config = dict(
    moe_layers=[1, 2, 3, 4, 5, 6, 7, 8, 9, 10, 11, 12, 13],
    normalize_top_k=False,
    balance_loss=0.00311,
    n_kv_head=6,
    rope_fraction=0.5,
    lr_mult_qkv=0.7,
    schedule='wsd',
    z_loss=1e-05,
)
Below are experts of layer 5 (counted from 0) of a mixture-of-experts language model. Rows are named router (the router's row for the expert), up (a neuron's input weights, with its number) and show model dimensions 240-287. Each number is 128 + 32 x the weight over its row's rms, rounded and kept within 0 to 255. Numbers have three digits each.
After each expert's rows: "comes after" lists some tokens at least twice as common just before its tokens as in all text. This comes from a sample of Wikipedia text that the model never trained on. Tokens count by the router's weight.

# expert 15
router:165118191112138153174115222167143120123107159120145110121124053094078198166131106152074129126093130124127092161133131108135147135097158113114080
up0:115145090139148143111157113094086140095121166063134118058103142149118063107130163150072126141111155144115022103071153112083187127117133163147154
up1:149213145103164164079158196159073106093162123182167146120132174084135098166143147140140103090132115133103118143142093077112061163131131119164139
up2:091090161160073177108114060184122075170027109050125141128133139153164137099101135155127138153156225137097095097148110171134095148152117166137129
up3:096099138101150159087087137124142148156065181110133172133123130176123142135132156103125175081146086148088148107114158125142145149175062134175103
up4:099118136137154096123132127183125123102163138085092124120110198140110083171133107064160079139121127131095125183104105118061189180174119182168158
up5:172116121130181083131143145165083134118167090224116114147135105130160166142143124096099112082154136088082126195102158146057084144158120112112146
up6:150116127079083161057127154128103139118086209104124151115148208131137124111138107127119167103115144133114125114083141158199062089164133080129076
up7:114165169162085107177104095166079061107140120139108130078129105096128137120047079184143145101122124061130175151124103117095145086185084104141119
up8:174115073131146088083105123132072110042112156101171139172144096169114148103062122144127095166169156173175117102117163156115154147118169163161142
up9:125163135095096133092113147121055159142121147152177115132137092154136187167197120165148126162094181109102083129085154155194109200072135100087143
up10:109129166141148159155113102122152131143126102132149153089103085181119167072085127067095087117150132155154117131129155128176088125162114146126158
up11:132115135181111138099142143122116128133105148208112145105117120145161076124095129128126123173136140206091115106127064150145142146145132138102086
up12:111159120068158187080166116147138168050117119104109190163109073098111124150059096108131127095082172180181134157124172089136123088088107151128143
up13:193201102107141136096121130120117074125146100130130162142131104163114130093120078142094115171189108087142140128197177161135107146174124181134135
up14:154132147168120139082115156130142068132126164104129154107159148108170115152105098124137093094145170111131108132173105181129120066143099200174107
up15:116114149067147150176124157133179138135109126147084147143117171085170138130138150106084111076076124156170144099129111120153094085122171104128161
up16:121145112057156097127181065128127136154155112083162104122131102158146174148122112145157142182114159014161147162096133163112130126126121116125108
up17:104128118124143064133198134111170160085130151135183165114206207173106108184110141132174094126148144116090107158154110046114133125095067093146114
up18:087165131157076118156125176116158151145098134161200125075128164106177155119116095167119171185101113149134123127138119130191143125123114105051142
up19:101031129100136138179136149151188080110164072150155082127124086175110121058154084139104160135099157129188097098109122058095161129059144123129118
up20:118111143128147095086108129120147145138179139126138121127113151097142154069118131149143070133090187108079121146109112086155148156152141099107136
up21:094114174117113098130120141188126168191122104138063085139076103168118146164101119162083160166118172102122083055181130128116115110165200114141093
up22:168141094145121060137124137085166097131122127148114114140168158125080130125093180144165106127119095127182150130155117185146149137202150120106084
up23:169159131151127143182157107186197100103072114122101094110163134070119178136162167147129113130154125101139191134107143159097125141089085108107084
up24:113171103094132131119135100147144136109179097150158114133120103194086133109132081136116150076081085109078130185085112111115093144134125162148142
up25:115150180169049177060143164183155210196092104155099129156111104133102121123133124067097121119101135095097140125106150152126126149148210140127043
up26:147081110125132109083096158111176071109186093121118132146066167141105178133062125104137138152070074119159181081047165143090161121131120070102154
up27:197169172102082121156140068122205155131142145121100169099138185151069166110088123119066196133197183162124159126122182110125098129133110076158106
up28:162086121171137077097161178148154167138112133154194142145087179064107155068094114171125124142114165138176131151137118160142146126168080154114092
up29:097133182123164103138137113185127148101095105096066122164085097074121149128072138182163119110149138105170098135088159122136111171078087108163122
up30:152152171072067086121118160140143137092134178126129135168172138156165111085083177183116180168109131107109187127110129182075156152168116075141119
up31:140150154144114082115143074099116124076085091155099162133080074164118084093076118117097106176162177129135135086163176117136134123137061129108146
up32:093094117115145137098170071215140156157125102156137187093161098124191162148141104110099120135084128153188134125105154046022145151125152161105059
up33:137136201128202147116088170124108110097130144178114166121177095114160187170159119163094127123143095038176106107100099114197115094118137133179134
up34:157129189122121109130147088112132125137120096112131125107122158117130081078119157104116137076112097102142136145109145140169116094112179138090112
up35:121124149129101113105237109092150125206184123176132161134131096118070146107112147091168110078127063047102121152109161131167145196201143107175052
up36:102092130154122138155115144127120163139120112104130119120110150171157156103051065121144151170081115115145087139158149173076135031171171140141129
up37:193187094113036171198175088141088143137100147162165119107141171198127126114113128166159156154113097064055146103125119101113124160079169096104079
up38:176164174106166127119136092154135162155104149137104138115187096144086141118099103109135135135052053099147137145154152140073082153163138156153048
up39:111116119157133178114145084189141115153084155164148086089131170100105149133144103166169142115174137138076107096086136115157227237113137112124064
up40:131112153149182175117133104192166078138142117132101106170168129177120112142154127141162119160107136088137099167185124154114105122107131123061163
up41:148114118185083147142131162146083134141109055070098131117118134049146085126101158138086111162130089126102121157125111084129118168138136102101133
comes after: " |", " f", "3", "9", "6", "5"

# expert 12
router:129079157132109114106136109149119166137098144163090114118130093129164165123125132147072124137051207112095069085149088124200144120128169124138123
up0:148086109116110135158129121113145105154120113139093103070098122161094067175125151097160130133110187103124100125076088107163133132098138179073186
up1:173123107087185107089114163138119109076188180157134125139068184110125080140081079158101170142084148131162148128176128164101123145130170133174154
up2:100126135169105065140155151128092123165159163158125106110137111102042164148146138115117129068148094120134098150044149134157090156088178173125114
up3:084084068136086107169144122106148146126185182134110154092130120156174188081092110128104170129070131127160092140074156112164148103167100092107149
up4:146151123150139102078104091103155091136208178145100147197068082164086168173148127125150171136126158127080107111087155114074100108171125092109101
up5:140158160182127115106133185145157080123079134135105084135078173099145068175121143123094182116101189099121136153153104149121070128147136129123094
up6:153131157115131094192114134121078079163104087137116098131100108112159132123124127152146109119125122166089063193114129089165066136165135065142121
up7:113183154134077159058108093137144135136143128184137142138102129156190113121146133108088124155068170110138120126172102138141141123165134162111115
up8:123160152088089207069131112094169144105170151148144218132063119167116132123164078114071182083066135123108106169128161146125174174120108106106058
up9:209143066140133099110100122168106113180194085116140153142120134087105155151217103111144124133189106125140097141067122082118127176148144094137148
up10:088139094151068132145134094138176100113106132151100087139145173193134080189182132118089134107108130114077109172131159110082140137152127062082100
up11:081173123096093136126097152076130109086122153152154110125091142126190141083101123111165106135144129131119141040100155120150099071186157115160152
up12:082139157113087105090084083141134147074137131131140108094122131130082116121102179127098141124122085190104097172148182144170113131143113096075085
up13:132107155167120175113077142082137148135155129137106109110121118165093145136103111139128110107142145064121118112085140125123098178127158127161150
up14:090181143134164126187159075116108149133124194125139114144103132101134070139101078107154115081121122091127113119149134182178146063136185134122130
up15:122120100119095109098177106145148103140135106063115112187079117141132092105133087101127169204163153073142085140154171138139108129121101136130167
up16:143076078148165122091144078108125117150099156148164144155110136198126093099121182110192142116122093051111182178160097109089096151131060095113094
up17:118081183136152142167099136064150108163121130130137167148076177122136090118109125172125100179061172110223145111192085164156115150127126149119075
up18:194137168092178091146083128183122130106160056148102183129067137146143118123098081140048118112139126139153117134118114078141124101111145103153150
up19:157112096034093145132138161155185095123138122151161126124112162164090155109174119205162142123104172100134127142141129135090150122111167193109147
up20:067148133130123075126114093142172197171126162124143065186101131131135109116127178113137077163114114093108117094167133167120148084088138117151140
up21:085148123173107152148134151041153137094097145107087079138162145108091096187095079061134175099162173093116098138154147129140057091168159185132089
up22:170186074108095088138144127125134179180163133143157126108092107179130135145188131152143113122089160112065130116164154090161098153077094150101130
up23:098114181090091100133139072132177136107153141097112111090156112111135115124156158138124150064079127148111118170131079142094146179206178128115175
up24:149109081085207186100144096146145115151124123095157092122149188117134126117138129168070111108169138184051153060117082163080163122180157162115103
up25:162170166114065124113123119091122108127125081134132131117127161148120142117112091143102125157113111175186091097121137129113134078145141133071115
up26:150068072122170151059156115111084126106129102118077126075097200134123115162162138040139185185158145125093138046133154094109135131097170131123109
up27:115149144119149126100137118146153084069167141125084108178037109141145099117190195097095162127090044108085156146120141107098112111108081117115022
up28:121189085160132101119108106162143119113157066099136157147123116158095117073135117165131157137096152120132126069184172169073091120107159141098128
up29:146113170103123129162172116136154129089066119101082110121140124165146130193057093213136064101084139103159075111083164156143162089122131118125159
up30:158126149111048188135146140095087188122121083168131091119086133098128172102159123129153097050090192151126167170212151168116158142123131131133074
up31:187146154125128100119109180056031126122158125093111140092103164081148120122090164135085122170110118137090071097156169137140078148168161128104180
up32:089103156111138110120145136112102131075174068143119093089164152173072120148109072132137133067108158179186109104169090198064110150119123098142162
up33:167132210139096109098056103079143110133107098114100132153104058142160158095097124158068145143145139176111110173145093076140081135087145128145158
up34:099105086154087131102105109152197130158085096174134159176159088157080117147176102154118137107097154141161126202160089096120097113151108140066173
up35:101151095161037162100106123112122168127147159186138161162069165121112140122100134088089157131150120166128126143108178080208134115091138169196114
up36:147110197075118154094082092132154126139166141146115180114088127098151098086105143090168232125127106101147065113078121082204112098114181133110119
up37:180216131095104093152101119151145164150087177153116159109141158133129156067155138087106139168136121098120158111124173119140121127129121168103103
up38:175104152152167093059144187146131057158107145154160109171134155149193121103160092106128090078080184238102136148099116107137104099136107090192183
up39:138112098061133053178106143142101189119122101156109059112117157174134160094116124134084148181141138092098115119092147141157051135137112179125093
up40:133139105100089092101129156092097121149146089124166155137118146113118149100105120134115117211114186176135061098123116172183134096129076162142138
up41:127126093137220070121148148163107165098116090124105137115121142139166189103123096115119087100168160146120107048141114129097170131157154173075112
comes after: " P", " ", "–", " p", " D", " L"

# expert 1
router:154125171120048160102106167193119125113105102147136087133090156153154134132152110131083148087096155101085153132138147120163122094139101158104115
up0:115130150145091175125118103119165082188127169115135159122114193107098134124109127183109140139137110140105129152196092093099153070185107117103130
up1:150126114107123065156135155093079148183127092062053168122133063148147129155155136145207133129146130130136158157107152109143161071111156104108177
up2:123120092113106077110138186190072155129114142133113134125140143121144078146156145124209176067170149137093169117111091111107158123144095103102082
up3:142134090156124169184160125162119118153088120135175168156105091176148143099183126188147117077077074183092110151016129119131118137171116159086148
up4:121122133125121116120162089131161122183100074120138125135082133139119063148123118110097139090078140106115059128151144136128165160170164142161160
up5:127167137123169148139135131136144104155159099155142132140091138094088131098133188157104167136156120079146142082129103062104151134123165119110084
up6:157133193128085129099150146161207116080105113109118161125097188173084162140166140123124103123123109104069110068122156129155147144088154087104155
up7:120047112077132116116136207112143145105148158123129103097084078104082180131123127082079165155098138087156091091104080111145084167146104097116138
up8:201150149100177133151108085098134123134137144154126143090178121118092124111138105142130136136123109123127104119168124119147090077149094120152097
up9:137122128059083179165135100077207148115198154049123087139081177151121143094045147101123092112133145116126094155120166178127054121086131144097091
up10:096168153100146177132109123140131105088128072061143145187168163149101149092160139082112159163112052080164183131153127145118182084115136091120111
up11:101098153129153098142128058142169143159089133165134186077154113123074130088095158119141124155110144165140155072130127163093127128092156164139119
up12:129126196236152090094125158184112129109064108094151160116153118128090132142154069102106140127142128107132171123112090078134135128134081138119086
up13:087112048034132168129146152164193103153099077084171096124120144132141124161140151129176140054097132133072193062127124144113141100130148117133135
up14:186094181124137114115140150128144089159143107156141158116118130143140142176089104143127124072095113108046070172151128151157124134126093146102142
up15:170115115093147104178138133109137128117110132076081112165177101102190161102116171172118129163091172102111110157098145132137122174144082152081138
up16:169076087137114151080138108120062113124119109160166104145135121064122144159106124105118153120192096143120115181129148138094094109116124138181198
up17:108063131104167126101190132072104126151161148127136086100126125133153166067108126096127137148151099136085150113071134147137116116134167098106126
up18:128110123069140091144102160168153072060122127092178123101146118158141072105109089100135147109107151091123173154091088069166085119122124132128166
up19:125197136116056083086061095114120113148095071206151147115167203107098130130129132054160145103140120145104165122145139132040128155152109214150110
up20:209115160137146129099080135142071123120067093116120131139173113064130129149080190154159122076091146116090105149171130105163171126152149166128201
up21:096141169163132066124076100179103164127164106146128097165156168158086173218143179080134185138089094153095175170060114062100130101163148152103099
up22:151087202126136092161092105204163086157060068182162146144109185130114129126185089138143104114163093109108168155153101159142128092120095149132152
up23:160138084127076188113070090108108109114064142182135126110087125148132103112177080126141131192078098133150077115134125153099166145140122086086123
up24:130154086033117129088116106109151110138160093183090111157126099184133098098135128177163161161190120192067128120163108151173114133142083129152126
up25:162136194151119085108075110153131152108106151132101124133104123106167174132134152148165118111093112138095147224061084162097126118157062130116112
up26:107164101087102130131150127101177098075153128148099157121126108153123011096143143153052163155114117157090096093082121102168201115150165066113122
up27:098181182156121113104145102154098107094171146156122104061059082111136137127145138105122133134111148125232086123156111134130152141136179152088120
up28:125136130141197198159163131114155050131170148123192149194179190096119118124172079092129080116142117105166132164124125185128187185152196061086060
up29:141088104169149150151172121093137135136083145112082151143160107093184097092089162064089156138133169129122113122199140116114133111112149135173091
up30:151149083114195118066153160137131069122057181190088095077126140172180050101122152080181118102121193117134133119167081104132117136163084077111119
up31:122138212060107046129075090149152138128068172094054130135147109125074132110108132071124172136056133091172094115117114124122109070163150080179095
up32:186141160129089156099144135100125087096133164122116160166159092106121160162105093070124150148125116145079142104064089140105106127139150126203148
up33:126055167147135177125146185108138171088102143140143132103123136133141092074162147162115140153118111115143135112115105089075157094094107145146102
up34:156154098167099123049141139152095133110089084144174138100127084101146130129159127166126122117138136089136133148129175140128065092160127090090156
up35:072079093137106158081121167125091120087103097109118166133130156165127092076176156110075133188138115069197123142110139141110129135094103079133097
up36:165121137056113107146141041086124120146122103179144124137145131155159139068057088133132175222078107083131152170160136141100154094115080082084070
up37:119073193148084183166162172180084118144166107183173166133141128130101112157131219147103124144174138131157187128168098089129151172161103124120147
up38:132126180111076126138131145134160119147154104157134093132153133152165125122064078114094063070071144137137152153154124155157093158169231134069147
up39:123141116102107130108200127132172144122156118152118151156108088146082161141168119151106119162166119082190115131102135154118123117130170098117088
up40:125133126127153076185123103139119152142124119139122126158107152174148153094116098121178111110086087082161129157103122190084189124083144087133108
up41:189167069165079104150118119123173097169098135059183147113124162095143109109054100099204149155133125147045130124047167137157087099118111106139172
comes after: "1", "2", "0", " ", ".", "3"

# expert 13
router:089126124113142091186131102210125113148162142115102142126120105088073171217101122071131133112124108107170093111118149126172129148106167098163122
up0:104109161085218072166222119206115121133154105070053145138122103050159143091135160111138143183065113088117138079099097160051096158103140112180147
up1:107116139153095093175104163170147170162135106117128170086129136105083111075148180126119134080105157212175135140117100125142133151119158156082111
up2:063152141169139186217133132117177150123122100118153084102149118129155137117084103087132138178145157126102127175115116123123111132151069097122107
up3:157127154182143156127087116138145128109140092095111127147104159109159123130095092077118197112133133141119171145135163127130081077108089121130176
up4:139157094121144088117111142155139061095142161064091142154122132054149152088127156130085145133163123188140066091042144144111085125145182099115177
up5:133145180104108161137188126079151111084115148110107170118101095045144123136152095118107136142106141073158135095098110125143118122111089097065104
up6:147158093160039100157044095128085114134165132135133181112060146122083119145164092116123146123158084113184108152031067142177164144109173157067103
up7:167146127130149149104125112106112153125157122093149092120072095103143149135083098107115150075075106109127115159138087142103159118205188145172114
up8:143099172126124101062174111154084106139111192140131145150197081124147106081116181145108083193096177133139085121118123140173066111120140153144072
up9:136078117105216110115141169125151128110135173074132150136113096097150181084119162180166142093135100106100100131125108124115113095143119106132180
up10:184087150150136069133116137161100102163111164152138150088113101120068118168137111165127129111113118140093150081139111088115114085177132124084150
up11:156058122137146103130123163131109149113144183123189118218088080162084078167107107126107062129127109086152157122121127146112162149065146098086108
up12:157144070099148137120101113089110153134103092138151148093106087131055113106098102146159144118159098146174124129125108115128153136086143114105152
up13:124104146101127125134172151130096179141137132100075064133094111128123115146170155117085125127094111117124117144132082123122113170125149099129150
up14:120114197122142115095142094161137121166107191182111128081186082129092105151142122127086103157119161156128114094151127182126162108094150117134065
up15:122134102041137134178093155141082128131124094074152145072126155105172109114102145106083134121183113131120097136175152119063098155126178157076157
up16:136141139072143179183125145107129155138156107128127149152112085145191141066169108154182117094158139105194109150113190102121089109166125131155144
up17:097119094125154148183104156124156174158112132101035153136118107138161077137116169138097097172191174148149127118149103196144105140152139152092106
up18:150108137119135153054098110198137170138076121161131107127083123129140118129091180080116120089134113150069148099156140145097077170140162135094116
up19:130153117139121135132093166171143104086078126100147164109131134106139157134066127161124156108187166111106088119101088103087163137046141165111095
up20:161162125143061112089166121149141132143112102101135127173134136089126096133120133133118124154220168145102194172164178136057116084125152106154129
up21:104098087127148142107098140112130137091170108178122156087115084095111135161108152111086144139170139042176137106164196121063139097128137100125106
up22:176142122140121177112085105085136142135159112146053140126134107130125067118099139155118129088197150160044086160141100129095099146189113139166162
up23:084147173110144132118144094122134105154133145119108132144020175076153127151143139093147121109129138114119132113109112177150148132089161165169138
up24:135186140101141028151094117195129145094180118112167147137123111129154063115109130087159109099167197132161150193108176149072116118169116152130170
up25:114136134092072110171104125156131106134154120139136170169127153140100134121109120099134115114164087098112094110111127116172116213114148113083144
up26:079071152130106133142141138160099183138123211095155139122159131097141183150085134138118111106204107121180164121102126133119153121178195106142135
up27:133137128136063169075169088107131116077151161121161200148110108148109062113115105196134091098119126118144119205110157152087141109115150126135083
up28:052094144130148045167090073137136136124147145131108151079135107130201102148114086152102104120123154133100133085127152176176116125080075133155073
up29:136103163163176160113170151127093113154106078130174097064138110103139138144107074100094116034124095171163069079097104113129081129104128113123142
up30:136181139121121072174125103142121100149146119061102149118137163102184106122071169155068148125110124168153147151141219156150140120120088113087115
up31:133128108125125175102159150130121090127106139138135109112085144150174114137127059135107120130096060119207097151095156091082148100074107115146170
up32:105122142129125086163124132116109131092187219137092112103099158098120111138160125097166080057163122123151089145143089174149134169129156164121150
up33:163147161148150162159117081154135134162186113051166116151115153093110139166129047138079139172137135080093110131117155101079121098067130121123171
up34:181144182138107149146156078070172134191091156109066166172121172086141172104187179077109155105076140135108125130057146114157113103117149132099124
up35:127123124154160160155133150183172128118129128136119117153061089142134186185129123086128087101093113122200126100180108170109115129131130109142154
up36:125156178157170117064075113068163150119153144166125090102125122090096130126093165070115083120082132132156096106154113084125101166143102091170134
up37:150138142149141158226142164147127082214149205096110108130066124099154178093110110144116130134081135130133129111083141170164111170156137100164129
up38:096064113126158066200164056140119096092186138142138120127090072137083130116142126162100166106187100147139149205095108138147172094106172076143126
up39:122143108142186116193172130159183108119092113130124182084152158119148135202087084150101119174088101096100125132084121171117131047135126075160116
up40:152081133132152151150131105111079069117124118075102126112112112121111152078163121093111157083147179116156113181083103129153190087073192185123164
up41:066156149143139139117111153169041169128080146069150125143167154094188144139120150097175112155135160155037123096144090156148169142122148071155187
comes after: " M", " |", " m", "M", " B", " F"

# expert 9
router:153109103101080063115095120142179096128126133043069072147113105151100150118150126112074149112122144131142125145111127119141138166132156084155055
up0:058129107064136167159177129145110126151152163156134148118122087134121074156146144138130138190116150152118152141159068111193092152127138124114138
up1:165113133134134149132121111083155105147165171162144172169166127154128124161188175124166182085148093107184161093105117087134108106126114126132188
up2:122136155160129078128175131113133122099139126135173118147091150158180161160084144127068149107114094074146180139087113112129114123156181088138055
up3:187074134084082151154108138160217117106147163160149148173195175115139083118089130131084177121162141069159142109132130124120127099144170066115140
up4:062108094124179146135119186112113133086098138120102108158077144118155156164137152131104119133166115138127124115075071096217112124153091117141217
up5:140132129155119156103113115171143115171102177142077146117144114161160060092137180136108097099160103108152183138151141147079118168149146119149140
up6:060103147094099115110061150134173098120171080137105164137154091124104131153109142093151115105163080174137161142138136103112134063095096130103129
up7:211113119190166139193103095121104182185093118084121141155109129066090125110120091112070154101065171155143154151092162108094135169129116102109103
up8:187113091128122111168130090155114186161197132105168122107072151133114140188119126162170097117118110141137122214139158117119103155077090111102144
up9:121149124131117092130107117123119130082112126207034126108135093192088156106142166117093154138139051109147107179118105119136134222103107114152152
up10:165166107102176110135112106206131178144112117146155079169152129145053139151082137081123133151133094177185115093128177108116093102087105124139184
up11:141155138113129095108139117095092135166111154098139130071101127153137103123083134182149155091156186125066121190132097118187112151161130137129164
up12:094126138141103129069104094087122102118089142113143160099134191123126140170111089176102151122158097157144080212133112091133144176160177121125123
up13:077054102113103092120155157122119108176125161128176147146155096144173132118079114129143156149107097106135130108098143132067161147130093129148066
up14:083133130089182168084084161111153175097082134134130113116113107113138121047148181107080089171079100113126120132038138119195149214136133164095122
up15:171197147139103084141112179098131070149033145146145114137166097144175160153136127140097131113142159145125138170086145126125107117086145090161158
up16:137131185120169091107155073194106108083140043135178140161119148120123141156147103094078113135147149133159152133147101073147150148158097149126156
up17:101147071200113081093103085146146088131073083072173120109116119136132120090108108096057125115118084175171155135120069116109121117150141080171137
up18:095122163128078119110169119103145169122120136150147154130126121147165178138052125132120144131125110133083025145084075101122140142098147120128168
up19:090157168145077128131115211103130104141117110136163094107122115150079076102102091156140152061165131158187190139159120148152178165091122129127111
up20:137154071083118163163083098120162186117091121103101123175150145106099081143168134123166078123156084133162110066103155122137077095135099077121125
up21:100161105096108140111151147165215174105147129117154110169135122155119111170172127099106097147139116105099108111135164052065094108090153117173130
up22:123137071118142156079081137222145171140096164121146135143065086141139127145170079154061099090096151156137122094180164183142152119154089141116127
up23:134141154132154120112161085151174099131090180107140137062147166091087200129138146167119178153175128172137064154123160145061129172106163138141099
up24:121097124148114141152151144135139135131189169129085076205079125117129117180106103153093119109133101130117172098145140068145136128123118147112178
up25:116107095138184135104206108136134176170162165117137211116194133128093110133167093138070132110128096115167141118136173101056144141159133133072137
up26:121202126143118083148106140174114114100075072166134092122118094173078130073042115146099101151140087169123175151179104141127164093126156101105171
up27:058173122099099151104149113105079100120175190104176073174155118107188119089115128105123093145120127100105157173104088124129136166104157125151099
up28:120116144136120142084098161149103159092140122093090109201138112083129104109129125180124165196113073152153153122101164119117096096135175149181113
up29:120147123077065134127126131135085140164079187191163098143102199130120205143104111117123132114116052158122130167162130191129104126129154134152136
up30:157133168110131135093124146108134140043112126098096138137082123101133136079091196167145119075142173173098143159127101099133148141146100152126127
up31:142082132161177120153063152198169125167127138108176056132185160155072078111171126208072137116155053144132156136080073113106124110112189114121083
up32:135154121147126141156090126104097078225077171156145148119117090085125147158124114176140067074112138105084121131084156140150159070160187121123112
up33:111102155098064100154071103196146128088112120158111109113157167182128134133083132139193117099131089082109118155098107163142135107160090140160078
up34:116138142111126115156074131130107112077097169083170156124106133172095148122138126127179145156138169090123172080143160107092129117096111119172133
up35:161127144116103119039129051173158168095185159152139102073105102182105092119097136147158131127176183103163111151130164141098147093126161170122109
up36:213058068094145088081149146115139135091121122136141124141109110108162124171111097132194102127105139080101130122144134128130161142129198152137104
up37:069169094166129131157118116118140095086106155162148190074132122106195138115096113109157122119142148133152103126090150150098120152077131151160134
up38:098153151138108091101086072181155153162151115084108138064160143172133142110148104164128151149112118138089181206144162104123132147163173146134147
up39:153134096170089109105119156132114131122127115123134167124128130176093117184099172128143141184184141125117078202138096147090111092153161123083064
up40:147155172154088127172139139097151206134119048094110115077068120112087131117110136123198118103127109122138119129154102197177125095107118088176135
up41:138088149144075168096065093146091139127134093110176148102115130093096117121138156165142138130152150080123125148177121126136078147180155171084118
comes after: "\n", "|", ")", "0", "3", "4"

# expert 10
router:125150117131090121075143039152154106113089126086047161139060137148132130060138150099137128046129121101104153107123126128135116109154185126097125
up0:183158184153170198149144112126124076092142131130110093103097080160157089101083056125140108040161131107095103114122201089138087138082115145168176
up1:164079118132168175127143124112185102128140153134107115110153151097177108144087164114108116107117191114148082046123165091098099165090184166132191
up2:140073169112144158170104110147123144145059207134122122128086098121111092092085144175144099119149057119118208149160135076107127159115125122206168
up3:090139071114101129089116147141128158100072138074139069110138140116138076100076107170046133076089147156126173105144164127166150115112103133156103
up4:118059080090135065174125097095152140140118115086137163130128162165121121167145052097137093142151162124113148129142135093107065151204098081111129
up5:127129145129148154104153178152099176140121060196153103052140140118080168099146108148110151093104154169120125083128101129106091139100108177081146
up6:169118072085100065128120096135071159109109067101103147119107176078128172153110121146118166146176085126128135114113160114113095083127117089153176
up7:158116119170174134146173104075187132112136139089125078101121097137169133055134146159152119112138089124139168179113071155109081118112125115111167
up8:123099117114083071153188175081125119122110186143183089075084145085165156129075144113135141099139186163141125146102140111093117118112123143140116
up9:152127080149069119125113126121131108055107140159120134127189145140132156107101133090130114117113128156149091091166087140184135084149094168120148
up10:105066113116149133084110138165164163083117126133123143164110139114121161134124148197143071120202118150170135139129113085122129144105147102142141
up11:079129128113118142097112093122059098179124159084135131129132122107130152078170083071101100085141139142141121097138097197125109153061101171143153
up12:127097110171139126098067146176110127115088183081108168111121155093133150114106107170067146147133111143156060124120118106093066152140128093171198
up13:094105114107146168124102150140113131166121128086091113180109137109107092138133138096149131098118112112119076103180104127205033145103146077110164
up14:131121151061109138178166089127063120116095143138023102149094162149134115134080118185098106045131100139192118103112112117198143076152130061132117
up15:161110145122130092127173106072104105154151172175164173046037139122168118133102086167107146121177097173109157125127122074166109106099159128144094
up16:080147198128185106146193058099109119166158226159106137111114131142084139142129149127076081127147132099125174151126116118176159156171118119091138
up17:123151114147124109153139091109117087092098082091105189082129126086175131135074121171198142092149111055112151099175077133131095097123148076133148
up18:175132134132113106155119084196145101152151086112138075179127103156175108114107135147069120137118082129150132123139025077137152100166108100117162
up19:094092142107128157125124163136150108145122131135119126157126137130141088199121121114209110134113125107190159119086193091119089130151123110064120
up20:124104137110127149146132115149172154120170121096120061207119205142126069099114185121145093086103152129143118125157099106135150107091146162111097
up21:151177134199078112114122129025120074054108106150134133187152145121133105114085160126134145106155135171151122095120201130162145087123109103159180
up22:139127133098138179199127125085106134120122131115141152120145097192161098109200095095165193084079075120149093161102164106120161089118179099071089
up23:110155134182174136135181100165107164123086116135129117085112146157140148145157139104138151103126091116081083084175157175084111117193151093142171
up24:117198104149112166078139151117096189152078195120120184127137100071132132168123127068163157128179127102093115136142106145139101083110151109131138
up25:157130108121154110132150094101164087198135108157166100099122134153105087137145079139134083153142104088125104099205110125156149105194133187110094
up26:124168113160147084087043087118156139138100098086143144186071143172142131145150116052165125099149078113087133175123062112133176122174104224139128
up27:128166150105106071114119173140135146125098142071094145118114119171084105150122137110100155109158156110178162085145133219085132103159110122190162
up28:157088128119160166041114187149186077159097113137141088118175086159110136108108146125087133137126137105074140095143086086186164125149083140154072
up29:126147113103139153114152097143036126155139146139111128087123072171098190150137119079117142040110177101081093156131193169077149128204125133168080
up30:111081130110163094107155171139171179149171160136127124170128113117158171101109131106145110135171160152120112056157141149138117115124130126075101
up31:161156135119127178109136101117077141079146181165212091052127158105123108149179160163142127142104167159112117104131130175134097114139168099132118
up32:089161110150139097115111172061149147124188111182180120126153162104149090151147120103153128092127105125137112085130136158127100132193135148094188
up33:144130083179111133170114096123158080178150070110088159127051085154160106059161143106078099127078079056123177131173152086176183092163127166147161
up34:139151151113131086109113069169149142164077124085095182143103130133158119135114074137122172119091119136151131123073128159131155100111161158097129
up35:104117087122089150147157083128198124179054105143135118174126136136133158074043167138166145068136135127137213179115104153148159087131086142197170
up36:135128161126093127156164063110156063089105118168129112111122148155143141104143140159072107060055122080192094110122124112135158119122103157127091
up37:135132045130089111192107137063095131088112137059104117135094096143130145071160118168116129137119123159132109201094106131187156143110116127093085
up38:139127147149138124131135132082112122092157146055150124122102191092162112147119085155172084106150157112145086157126111117117121154124189111156116
up39:058129093139096109091175054136150101202075125114120156108155184123144129134105110121170178092138153107139169111171144117168125204125144217108140
up40:162100048126097134133140163169158118183144094130101100147100128083130108083134148058134120108103074162168126087186133077115128199107161134145153
up41:115180062080163095103155087132108137107137057120148096068126147171136062139126128095165091101136101122159086112153082067110111079119192081159099
comes after: "\n", "-", " (", " \"", "==", "==="